Below are experts of layer 6 (counted from 0) of a mixture-of-experts language model. Rows are named router (the router's row for the expert), gate (a neuron's input weights, with its number), up (a neuron's input weights, with its number) and show model dimensions 64-127. Each number is 50 + 10 x the weight over its row's rms, rounded and kept within 0 to 99.
After each expert's rows: "mostly gets" lists some tokens that are sent to it at least half of the time. This comes from a sample of Wikipedia text that the model never trained on.

# expert 12
router:29 52 42 63 72 46 52 63 48 46 42 48 34 78 64 54 50 48 60 33 47 43 44 59 37 51 40 63 37 53 36 52 52 68 39 49 60 36 65 50 48 68 53 55 53 46 50 50 54 68 62 52 50 57 38 50 45 56 41 48 40 58 50 32
gate0:54 56 38 47 60 42 53 56 41 44 46 52 43 57 46 62 35 39 67 38 43 44 56 54 54 44 46 61 53 66 52 62 59 51 53 56 51 66 46 46 62 58 35 47 25 49 31 86 49 50 54 40 31 43 53 37 42 38 47 47 50 48 30 53
up0:65 66 50 72 53 58 60 47 57 48 58 48 57 57 42 39 52 53 42 55 51 67 42 55 52 41 49 45 55 65 61 49 73 52 71 35 40 46 41 50 54 45 53 47 38 41 35 65 53 55 52 31 26 57 48 60 62 45 49 43 72 65 58 43
gate1:56 64 42 54 43 46 53 49 57 42 53 53 35 59 63 48 62 63 73 49 49 36 34 37 46 53 63 23 47 51 61 53 67 58 53 68 46 38 53 58 51 60 61 52 69 48 48 33 63 50 51 51 57 42 53 34 66 36 61 63 58 46 52 51
up1:62 42 60 55 51 40 55 59 28 64 64 48 44 48 47 36 57 68 53 49 33 57 53 50 57 46 57 54 70 47 49 58 49 46 58 49 65 53 46 38 45 66 55 38 49 50 49 44 44 39 55 47 49 52 47 56 66 48 40 53 64 50 63 46
mostly gets: " was", " would", " been", " they", " were", " not"

# expert 13
router:57 49 50 46 51 39 50 55 67 66 72 48 37 37 55 36 41 39 50 50 35 63 47 46 44 61 50 57 38 37 51 40 51 59 52 55 74 67 49 25 42 53 53 46 59 43 63 57 67 44 48 50 54 61 59 50 48 55 58 51 62 48 42 49
gate0:32 54 49 29 47 43 44 67 58 49 59 53 62 48 58 37 50 39 65 47 53 31 67 41 51 49 55 41 61 44 49 67 53 43 45 62 54 55 53 54 41 48 49 36 59 55 51 58 57 54 53 34 52 49 46 34 48 75 55 30 53 52 29 52
up0:50 56 66 72 38 58 51 49 55 60 56 69 48 52 42 47 38 56 50 42 44 54 52 45 46 66 50 51 66 40 42 39 68 61 56 47 40 48 59 36 66 44 52 55 50 51 51 51 67 50 54 52 28 55 52 52 62 36 50 68 36 43 57 35
gate1:55 38 50 43 52 68 41 58 41 48 43 58 50 50 47 40 50 33 42 67 54 54 52 42 60 50 65 45 43 56 30 52 53 47 46 49 52 39 34 46 58 53 42 48 37 47 58 49 44 70 30 66 60 44 57 46 51 61 68 42 55 35 58 37
up1:78 61 57 65 41 47 46 63 41 43 49 50 36 56 61 38 62 60 38 50 59 47 56 40 40 48 51 52 51 30 41 42 64 61 59 60 61 43 45 45 58 55 32 60 36 54 48 57 41 50 49 53 53 62 47 50 66 57 46 56 48 40 53 62
mostly gets: " MF", " FW", " AUS", "|---|", "|---|---|", "·"

# expert 2
router:49 54 51 55 57 55 63 53 63 36 42 63 63 57 41 62 42 58 37 42 47 58 63 58 50 43 49 52 47 52 41 62 59 61 51 63 41 55 63 61 47 47 60 50 32 62 49 48 56 48 49 57 55 37 62 48 39 61 61 47 38 64 63 34
gate0:42 46 37 38 74 43 46 42 48 59 38 62 45 65 31 69 51 49 74 38 66 23 28 52 55 34 40 54 57 51 51 53 36 53 50 47 58 39 55 57 34 53 34 44 57 49 45 31 39 51 72 51 61 44 44 36 42 41 35 33 49 52 41 68
up0:62 49 46 47 59 44 60 44 60 63 49 65 50 46 35 31 52 32 42 59 34 46 33 44 55 44 55 51 51 55 50 55 54 60 57 45 72 55 54 61 69 51 61 56 53 39 41 46 61 51 68 47 30 49 53 47 45 49 54 52 34 66 51 52
gate1:52 58 45 47 57 42 54 55 71 65 16 41 54 47 66 23 45 44 41 34 55 50 33 58 39 41 42 50 70 49 32 57 60 45 36 61 55 37 42 64 64 40 59 61 60 30 56 42 72 54 49 37 47 40 51 48 56 72 56 73 44 62 51 47
up1:60 46 50 52 38 67 25 52 43 44 45 51 56 22 54 39 48 59 65 45 53 47 48 49 40 61 62 49 58 62 61 41 56 49 36 60 54 38 50 44 47 49 69 41 34 40 61 38 48 46 58 64 57 49 51 54 49 55 57 55 50 44 49 62
mostly gets: " and", " but", " or", " &", " his", "'"

# expert 7
router:69 49 56 40 46 59 52 49 47 50 47 50 42 44 54 39 48 53 49 38 45 54 41 55 45 41 64 51 56 45 49 38 67 27 58 41 60 65 51 56 42 59 46 50 48 35 37 61 54 52 54 42 38 43 57 63 63 52 66 69 40 64 44 67
gate0:51 39 60 69 66 46 39 72 41 55 61 69 53 45 39 65 57 37 63 64 56 40 73 43 71 54 52 50 57 43 55 52 59 45 32 64 54 63 27 64 33 45 46 46 49 65 56 51 51 58 58 67 48 53 47 45 37 46 44 39 40 44 54 45
up0:48 63 67 53 54 46 55 62 65 41 44 58 51 43 19 57 37 48 66 55 68 47 64 37 57 41 65 47 36 49 69 35 57 55 52 55 31 51 53 45 43 32 47 48 56 62 62 56 39 64 69 43 45 23 42 52 39 60 45 54 38 48 61 42
gate1:59 50 48 68 41 55 70 59 61 53 41 47 53 51 52 39 47 59 45 55 43 57 48 54 59 59 52 30 54 55 51 56 48 41 61 48 57 40 58 47 50 80 56 41 57 40 46 42 37 49 55 56 40 58 39 52 58 39 55 48 53 66 53 57
up1:62 39 65 55 30 29 84 69 61 46 56 30 57 54 53 47 66 57 47 51 59 60 49 48 54 56 52 60 42 62 64 57 56 53 56 53 41 62 42 49 38 57 45 70 53 52 62 50 42 51 46 54 56 36 44 50 68 34 58 51 47 36 52 44
mostly gets: "″", "′", "°", "---|---|---|---|", "=", "\"."

# expert 11
router:49 50 69 49 56 50 42 42 46 56 44 48 43 33 63 29 56 50 70 46 57 47 38 46 53 52 53 36 29 36 57 62 39 44 48 51 52 51 40 44 46 45 51 45 61 58 47 39 47 39 45 44 46 44 53 63 59 53 44 35 51 38 35 73
gate0:61 51 44 55 48 55 42 60 58 50 42 60 45 45 54 32 59 45 52 61 40 66 39 60 32 51 48 64 61 48 34 67 60 50 43 50 66 51 59 57 40 52 65 53 37 39 52 40 62 39 42 57 24 57 34 58 60 54 59 49 35 60 49 46
up0:38 39 58 52 47 51 51 47 42 54 73 40 41 57 46 63 35 40 49 48 54 59 46 42 61 38 59 45 60 77 56 57 61 43 53 63 41 55 47 60 64 49 60 62 53 56 54 62 56 45 45 45 63 61 50 39 45 50 24 35 70 46 54 36
gate1:58 56 45 54 43 25 50 47 40 54 38 64 55 60 59 40 67 49 40 56 58 28 53 43 60 63 75 43 53 67 46 49 34 54 37 60 62 39 34 67 62 53 50 47 54 47 40 51 57 64 45 50 70 44 45 54 62 63 48 57 23 54 60 37
up1:57 72 52 53 54 36 66 60 60 56 50 61 60 42 63 56 64 57 45 61 42 59 60 54 52 60 61 61 41 35 57 63 56 53 52 63 70 36 56 41 62 62 52 56 29 50 64 49 38 47 47 41 54 48 54 49 39 39 39 46 57 46 57 41
mostly gets: "==", "===", "\n", " ==", "====", " ==="

# expert 14
router:68 42 51 40 43 45 57 44 43 64 38 53 59 35 39 45 49 49 47 55 61 48 63 44 62 33 54 45 48 49 52 53 60 47 61 49 50 24 53 55 44 34 49 48 45 42 61 55 54 48 54 51 49 49 44 51 42 51 45 40 52 50 73 48
gate0:47 47 34 63 48 44 37 68 44 48 45 58 54 46 27 49 35 44 66 37 53 24 56 54 58 45 69 60 58 36 59 64 36 61 64 46 64 34 67 45 54 57 48 61 47 44 59 64 66 48 65 54 61 42 48 44 33 41 30 37 43 42 47 56
up0:56 52 49 60 46 52 51 43 57 40 66 40 33 35 59 28 46 38 58 46 27 53 61 48 56 38 50 38 54 40 47 59 71 52 67 57 52 56 44 57 41 49 61 47 55 26 44 45 43 45 33 51 52 41 44 44 50 40 33 54 51 33 57 44
gate1:45 44 52 66 55 53 49 39 36 50 57 56 63 42 56 45 52 51 71 56 65 66 51 54 53 48 49 45 51 62 45 55 69 58 54 66 44 54 30 57 43 48 60 49 45 44 38 41 54 48 34 69 60 52 49 49 65 58 47 45 54 46 53 33
up1:57 58 65 26 54 45 60 44 68 33 68 51 48 32 74 31 58 50 45 56 38 64 51 47 45 44 46 75 61 52 52 65 63 59 66 62 47 63 36 56 70 58 56 40 42 45 60 46 53 54 51 48 55 55 44 48 58 56 38 56 30 49 59 56
mostly gets: " a", " an", " one", " two", " three", " four"

# expert 3
router:66 35 66 53 57 35 38 50 55 41 40 40 49 42 34 32 51 41 46 62 54 44 54 57 42 58 52 65 53 45 50 30 35 46 35 46 39 42 33 53 58 57 44 60 51 48 34 50 44 53 42 60 41 41 53 56 47 51 54 60 45 48 40 69
gate0:35 46 43 43 52 48 46 70 31 65 57 55 47 45 31 64 32 49 52 36 46 33 50 38 43 41 49 60 44 58 39 45 66 55 46 48 46 43 44 54 53 59 52 59 40 38 44 62 39 40 44 56 41 49 54 48 27 50 51 26 72 65 58 38
up0:48 48 66 60 51 59 63 45 53 57 63 71 50 58 55 49 29 53 35 31 35 60 51 46 55 53 59 74 48 64 64 49 60 47 45 55 42 63 58 49 50 44 48 53 34 64 54 54 48 60 42 56 38 60 49 52 52 42 42 33 78 67 56 48
gate1:56 55 55 45 50 45 43 52 49 51 49 56 51 46 46 53 55 58 58 43 56 53 39 44 50 32 70 41 44 36 63 49 47 46 51 30 48 59 47 54 41 55 48 37 69 36 61 43 44 35 42 49 41 42 41 45 48 48 57 69 39 52 54 60
up1:62 53 60 46 40 46 69 71 48 58 40 44 64 38 27 45 48 44 46 43 48 65 54 48 57 41 55 57 39 52 67 63 56 47 54 55 62 37 55 55 43 63 41 49 57 50 46 44 48 49 34 58 36 50 55 65 55 49 43 53 56 46 45 46
mostly gets: "|", "=", " Total", " List", " MF", "Career"

# expert 15
router:43 38 35 51 57 43 48 52 51 46 47 58 57 57 56 53 53 61 42 47 44 61 46 45 52 58 43 40 59 45 49 53 58 75 42 55 21 43 58 41 75 58 55 58 30 52 52 37 57 52 58 44 51 38 41 57 54 59 54 56 53 68 54 41
gate0:24 46 49 46 37 49 43 65 36 31 51 46 53 47 55 55 70 29 49 54 48 59 46 50 56 36 50 44 52 46 41 33 52 38 53 52 58 42 49 53 62 59 67 50 20 52 52 49 53 64 63 68 39 58 39 45 42 45 50 47 47 47 47 50
up0:58 50 71 50 59 51 48 48 47 39 55 41 66 45 54 55 60 48 58 54 38 56 61 57 65 44 45 47 48 68 53 60 47 43 56 40 50 44 53 45 40 41 51 60 29 63 64 55 46 57 48 85 32 38 60 59 61 61 45 32 53 64 59 47
gate1:52 61 48 50 52 65 66 39 56 49 33 58 55 47 46 43 54 55 46 48 45 64 50 69 49 44 52 42 51 58 48 69 68 50 32 54 34 42 53 48 69 40 52 69 47 40 42 57 45 44 32 60 36 41 39 43 64 61 54 55 61 62 56 35
up1:43 46 55 42 54 48 43 52 60 50 51 41 68 49 34 51 61 51 48 67 45 51 61 52 42 63 54 59 56 50 76 54 69 55 39 47 52 45 50 46 79 50 36 60 61 45 64 40 53 64 51 54 52 47 59 60 54 50 62 53 49 45 52 56
mostly gets: " in", " at", " from", " on", " after", " during"

# expert 5
router:26 54 55 33 58 42 52 77 44 53 40 43 42 53 54 44 46 34 44 46 52 57 44 29 45 30 39 66 51 39 56 39 39 47 40 56 44 67 40 50 43 48 29 59 54 55 43 49 55 51 45 46 68 60 44 52 63 53 47 58 28 53 48 62
gate0:38 47 53 45 42 35 40 54 42 48 41 56 44 48 53 45 60 35 56 37 43 46 78 63 34 41 37 65 49 36 47 72 46 50 48 52 51 57 55 61 54 40 50 67 34 71 62 55 60 51 48 52 45 69 54 46 43 40 47 40 65 42 46 51
up0:44 58 60 55 60 36 75 33 53 51 49 56 49 33 38 43 62 42 49 33 44 69 63 44 37 60 52 47 54 44 40 51 39 48 40 62 48 51 38 51 57 42 69 60 45 54 46 64 44 43 56 59 47 50 54 41 56 53 40 41 46 53 50 36
gate1:53 53 31 61 59 53 76 53 53 54 61 41 69 47 45 56 43 48 58 69 31 45 53 46 46 38 49 72 61 49 41 45 57 51 40 49 47 53 46 59 67 55 36 70 50 32 37 54 50 58 43 64 43 42 47 44 50 52 55 68 58 44 54 31
up1:38 56 51 55 65 46 60 48 58 48 50 51 45 46 43 58 58 43 65 52 31 55 47 51 43 56 44 52 58 51 42 56 72 51 39 51 53 49 54 38 68 41 38 41 39 50 56 42 33 32 32 44 51 41 41 44 51 55 60 35 49 50 51 58
mostly gets: "disambiguation", "′", " UTC", " Length"

# expert 1
router:23 34 41 41 44 54 46 46 46 32 48 68 66 47 61 56 37 28 53 68 48 42 51 57 49 28 49 59 51 52 54 43 63 49 43 51 30 52 55 45 54 42 44 40 47 51 42 50 52 58 54 52 44 47 40 36 59 52 51 60 48 59 53 54
gate0:55 60 53 49 39 26 37 53 57 47 58 50 53 29 52 53 54 55 42 54 63 62 62 41 55 40 39 55 44 43 52 63 48 44 59 46 53 60 37 50 51 47 53 61 39 38 39 48 55 42 44 50 43 46 59 35 48 58 50 54 69 41 40 58
up0:43 46 38 48 42 50 59 69 37 48 50 60 56 64 40 59 64 55 55 31 52 58 64 25 37 55 66 61 55 59 46 55 40 42 39 61 49 49 70 49 41 58 48 45 50 55 56 43 44 45 57 42 44 51 39 48 63 55 30 34 31 53 44 39
gate1:45 42 51 60 42 62 51 65 48 48 45 43 44 38 46 50 55 44 48 41 56 51 38 67 56 42 40 58 36 49 53 48 52 63 39 56 48 58 58 67 60 59 59 59 65 37 56 69 54 53 38 56 60 50 43 42 60 50 49 50 59 57 70 37
up1:58 39 36 56 46 47 57 73 50 65 42 54 34 48 37 49 56 50 47 32 51 52 57 61 47 57 34 55 57 40 55 44 57 40 32 41 73 41 54 44 39 52 36 48 45 47 59 57 40 56 44 59 40 40 48 53 45 31 45 37 47 63 38 49
mostly gets: " St", " University", " Ca", " Co", " E", " School"

# expert 10
router:49 53 51 49 52 46 48 46 46 58 44 60 59 58 44 62 57 55 37 29 51 58 61 48 52 46 58 57 60 54 44 49 61 62 42 47 46 41 64 54 50 47 71 47 45 41 56 55 62 53 43 53 44 47 55 46 44 61 59 46 50 65 60 32
gate0:70 40 58 48 45 52 51 71 52 64 58 53 54 41 48 50 54 55 67 40 52 38 57 60 41 41 48 54 45 55 55 59 49 36 53 67 54 44 48 61 48 58 47 47 50 31 49 53 58 61 57 52 58 45 46 36 50 42 46 29 58 56 57 39
up0:49 40 41 45 34 60 55 44 51 55 39 49 46 46 43 45 73 55 35 73 42 56 29 35 47 74 54 61 57 45 55 69 47 40 54 44 55 42 43 53 34 51 68 21 40 49 51 58 38 41 56 45 49 57 36 44 50 66 46 40 45 45 42 58
gate1:56 53 35 57 49 46 51 65 47 47 43 51 56 49 66 25 56 51 46 65 41 49 45 52 50 43 45 31 44 67 53 34 63 54 66 55 57 48 62 47 46 47 59 62 61 31 69 37 61 69 44 44 62 45 47 42 58 34 37 46 57 54 47 58
up1:45 46 49 40 49 48 48 67 50 54 47 49 73 44 65 45 42 50 53 60 48 53 42 50 47 34 43 42 67 54 42 52 47 57 69 56 59 51 26 46 59 29 61 52 46 44 77 39 42 61 33 52 59 57 26 46 57 38 59 64 38 45 52 56
mostly gets: " the", " with", " his", " The", "The", " their"

# expert 9
router:50 51 43 39 49 59 44 38 48 44 41 43 55 36 54 73 49 51 69 66 58 49 57 57 72 49 61 59 62 37 53 66 44 57 69 55 65 46 62 47 47 41 51 52 50 48 49 41 49 66 36 63 37 48 54 49 39 43 31 48 61 62 47 60
gate0:45 37 57 45 36 47 44 50 36 39 46 53 56 43 38 48 50 38 54 38 37 49 51 50 52 34 50 51 41 43 76 64 51 47 64 45 66 40 49 71 42 64 58 57 37 50 51 46 59 50 57 66 57 48 44 53 48 56 35 52 38 44 51 47
up0:41 54 47 44 47 57 50 47 39 45 57 49 49 70 52 39 42 27 46 52 24 54 28 47 49 46 54 46 69 46 55 56 48 49 63 46 58 45 65 60 46 42 64 47 50 38 71 34 63 41 48 60 68 80 47 55 68 50 45 44 35 56 63 40
gate1:48 62 56 63 48 51 61 47 31 58 46 42 52 59 61 59 52 57 58 52 43 44 48 75 50 50 42 56 48 44 41 42 57 35 49 61 61 49 39 59 76 55 43 64 49 48 54 58 37 54 50 50 47 51 71 51 39 52 46 34 52 61 59 39
up1:45 54 45 43 54 81 50 49 51 63 65 53 75 41 27 50 61 49 47 52 57 53 59 47 52 51 57 45 58 60 63 38 50 40 59 54 48 60 50 42 44 59 35 48 54 36 43 55 63 55 41 80 42 44 68 34 57 28 51 50 64 31 44 44
mostly gets: "ation", " it", " season", " film", " him", "ism"

# expert 8
router:38 42 44 53 54 35 58 38 51 44 64 62 52 51 70 50 30 59 47 29 47 51 45 55 44 44 39 59 59 42 74 49 53 40 41 67 46 54 51 62 62 60 47 49 51 70 62 66 59 55 48 31 53 56 51 36 55 36 52 46 65 34 47 39
gate0:39 44 36 28 65 52 65 59 40 52 57 54 51 52 31 63 37 41 57 34 38 47 42 45 56 37 51 63 35 41 41 69 50 51 54 54 52 56 57 58 61 63 42 38 54 32 47 72 55 50 57 60 42 45 50 37 38 41 59 40 41 73 51 74
up0:57 47 62 44 47 47 51 40 48 58 53 46 50 49 64 38 56 50 57 43 39 57 54 40 48 62 54 47 62 69 33 41 46 58 55 66 57 47 55 59 59 70 61 45 46 38 36 55 39 56 54 42 33 42 57 45 52 54 46 27 65 58 60 46
gate1:51 54 28 58 58 53 47 52 38 67 55 45 51 45 62 25 48 58 42 32 57 71 46 56 25 47 52 43 58 53 44 51 43 49 51 40 50 63 37 61 50 53 51 52 53 34 37 57 69 49 43 53 44 37 51 50 68 41 72 62 35 55 64 76
up1:40 36 73 59 44 43 60 47 30 55 30 41 69 36 62 64 48 53 65 40 32 46 52 61 47 55 66 75 72 49 52 65 49 65 51 61 27 39 49 52 54 40 54 53 49 66 41 52 44 56 43 55 68 48 43 47 60 48 56 45 62 42 45 55
mostly gets: " John", " George", " William", " David", " him", " She"

# expert 6
router:38 62 38 46 51 50 54 35 55 41 56 78 41 57 66 44 36 38 43 42 44 41 29 50 47 30 37 41 66 57 61 43 41 52 50 49 45 72 52 35 66 57 50 57 57 62 52 64 47 54 58 43 56 48 52 38 43 53 53 51 54 41 55 44
gate0:49 64 62 39 42 42 37 77 41 72 41 63 33 48 29 67 50 49 79 40 48 54 63 54 54 33 47 49 49 37 48 34 56 37 64 49 38 54 60 43 65 48 44 75 47 51 47 42 45 51 52 39 59 51 70 43 43 57 51 45 51 62 62 57
up0:69 77 49 43 51 59 56 63 53 64 49 62 58 52 34 38 45 44 43 49 52 43 48 54 56 35 48 61 51 60 42 36 47 56 71 44 39 45 54 40 63 66 51 54 49 50 53 40 41 52 28 45 62 58 69 51 50 40 42 49 50 65 60 53
gate1:55 43 51 41 47 36 44 58 47 29 40 44 56 67 58 32 36 60 60 50 55 55 40 45 75 55 43 60 64 65 52 30 63 56 32 58 51 62 42 54 39 49 74 57 43 38 47 38 55 58 53 39 38 41 51 56 36 61 58 41 44 48 48 55
up1:45 59 47 51 50 53 37 63 69 55 45 50 66 44 52 38 49 46 44 36 51 43 52 46 47 46 51 73 44 53 51 35 65 65 33 41 58 45 66 57 67 32 47 45 52 45 37 40 38 49 59 35 50 44 50 38 41 33 59 61 59 39 50 60
mostly gets: " Martin", " Robert", " Mc", " David", " William", " Michael"

# expert 4
router:28 55 37 55 56 51 51 48 51 52 40 63 51 73 46 68 49 62 59 24 54 32 41 45 59 49 47 59 48 54 45 65 40 60 47 41 69 46 55 34 53 57 56 56 55 57 46 36 38 47 48 53 56 48 51 45 43 54 32 36 59 45 45 49
gate0:62 57 61 48 28 51 49 52 45 69 46 64 35 52 52 58 68 55 50 43 39 69 55 52 41 73 64 56 43 50 58 38 61 62 49 56 59 52 47 63 47 53 52 51 22 37 25 54 54 41 48 52 52 70 45 41 45 30 50 27 45 38 48 55
up0:56 74 47 50 59 53 46 75 52 58 46 55 49 64 42 50 40 47 46 54 52 41 48 48 39 41 48 47 49 48 61 40 66 44 49 61 45 51 47 43 73 59 52 57 68 66 41 56 15 47 37 53 42 54 77 54 63 64 35 43 66 41 62 32
gate1:46 68 37 50 63 44 63 53 54 55 31 38 48 60 53 38 29 48 51 41 39 42 62 62 54 46 63 39 50 52 41 51 59 25 43 43 35 41 45 49 50 30 38 52 46 32 75 51 62 68 36 43 50 49 56 39 45 48 59 67 36 51 42 34
up1:60 56 54 56 45 53 43 70 64 49 59 54 60 53 32 61 29 36 42 50 42 51 40 49 46 55 48 56 36 56 50 59 46 49 47 45 55 49 59 42 48 49 30 61 53 47 43 40 37 44 50 55 33 63 37 30 47 41 50 46 41 45 52 61
mostly gets: " was", " were", " had", " on", " been", " have"

# expert 0
router:31 41 56 36 45 61 63 68 42 61 51 32 26 44 44 44 42 46 47 31 49 56 41 43 50 52 46 55 50 43 50 42 54 54 55 49 40 59 47 39 57 51 48 43 66 50 57 47 44 42 63 59 61 58 40 60 77 55 30 50 50 51 32 51
gate0:52 36 43 61 54 51 53 50 60 49 46 41 49 43 47 60 68 32 61 50 44 56 59 46 50 45 45 61 47 39 58 62 43 50 57 43 59 38 55 57 34 49 37 51 59 46 59 50 49 45 31 45 56 64 41 34 49 44 43 28 32 39 55 30
up0:57 41 54 50 55 41 59 39 40 27 57 57 45 49 50 35 46 43 66 48 41 64 69 40 58 41 47 41 67 69 56 58 45 51 61 36 52 52 46 38 53 44 57 51 40 65 39 45 34 37 58 43 55 29 57 51 63 55 48 42 33 59 50 51
gate1:56 45 44 55 46 34 49 68 48 49 41 51 41 46 49 56 76 47 59 51 56 72 46 62 45 38 63 64 54 68 43 41 77 61 38 71 57 54 49 44 43 36 56 49 51 42 51 43 64 59 60 40 36 45 69 30 44 42 74 58 38 60 52 51
up1:60 61 56 53 59 32 55 56 61 69 50 59 53 59 53 44 55 65 44 33 45 47 52 32 28 64 51 40 47 36 70 40 47 46 55 29 50 50 36 44 66 48 53 58 52 40 43 61 30 43 39 35 55 69 47 65 39 57 35 54 43 51 52 48
mostly gets: "″", "′", " kg", " MF", " FW", "disambiguation"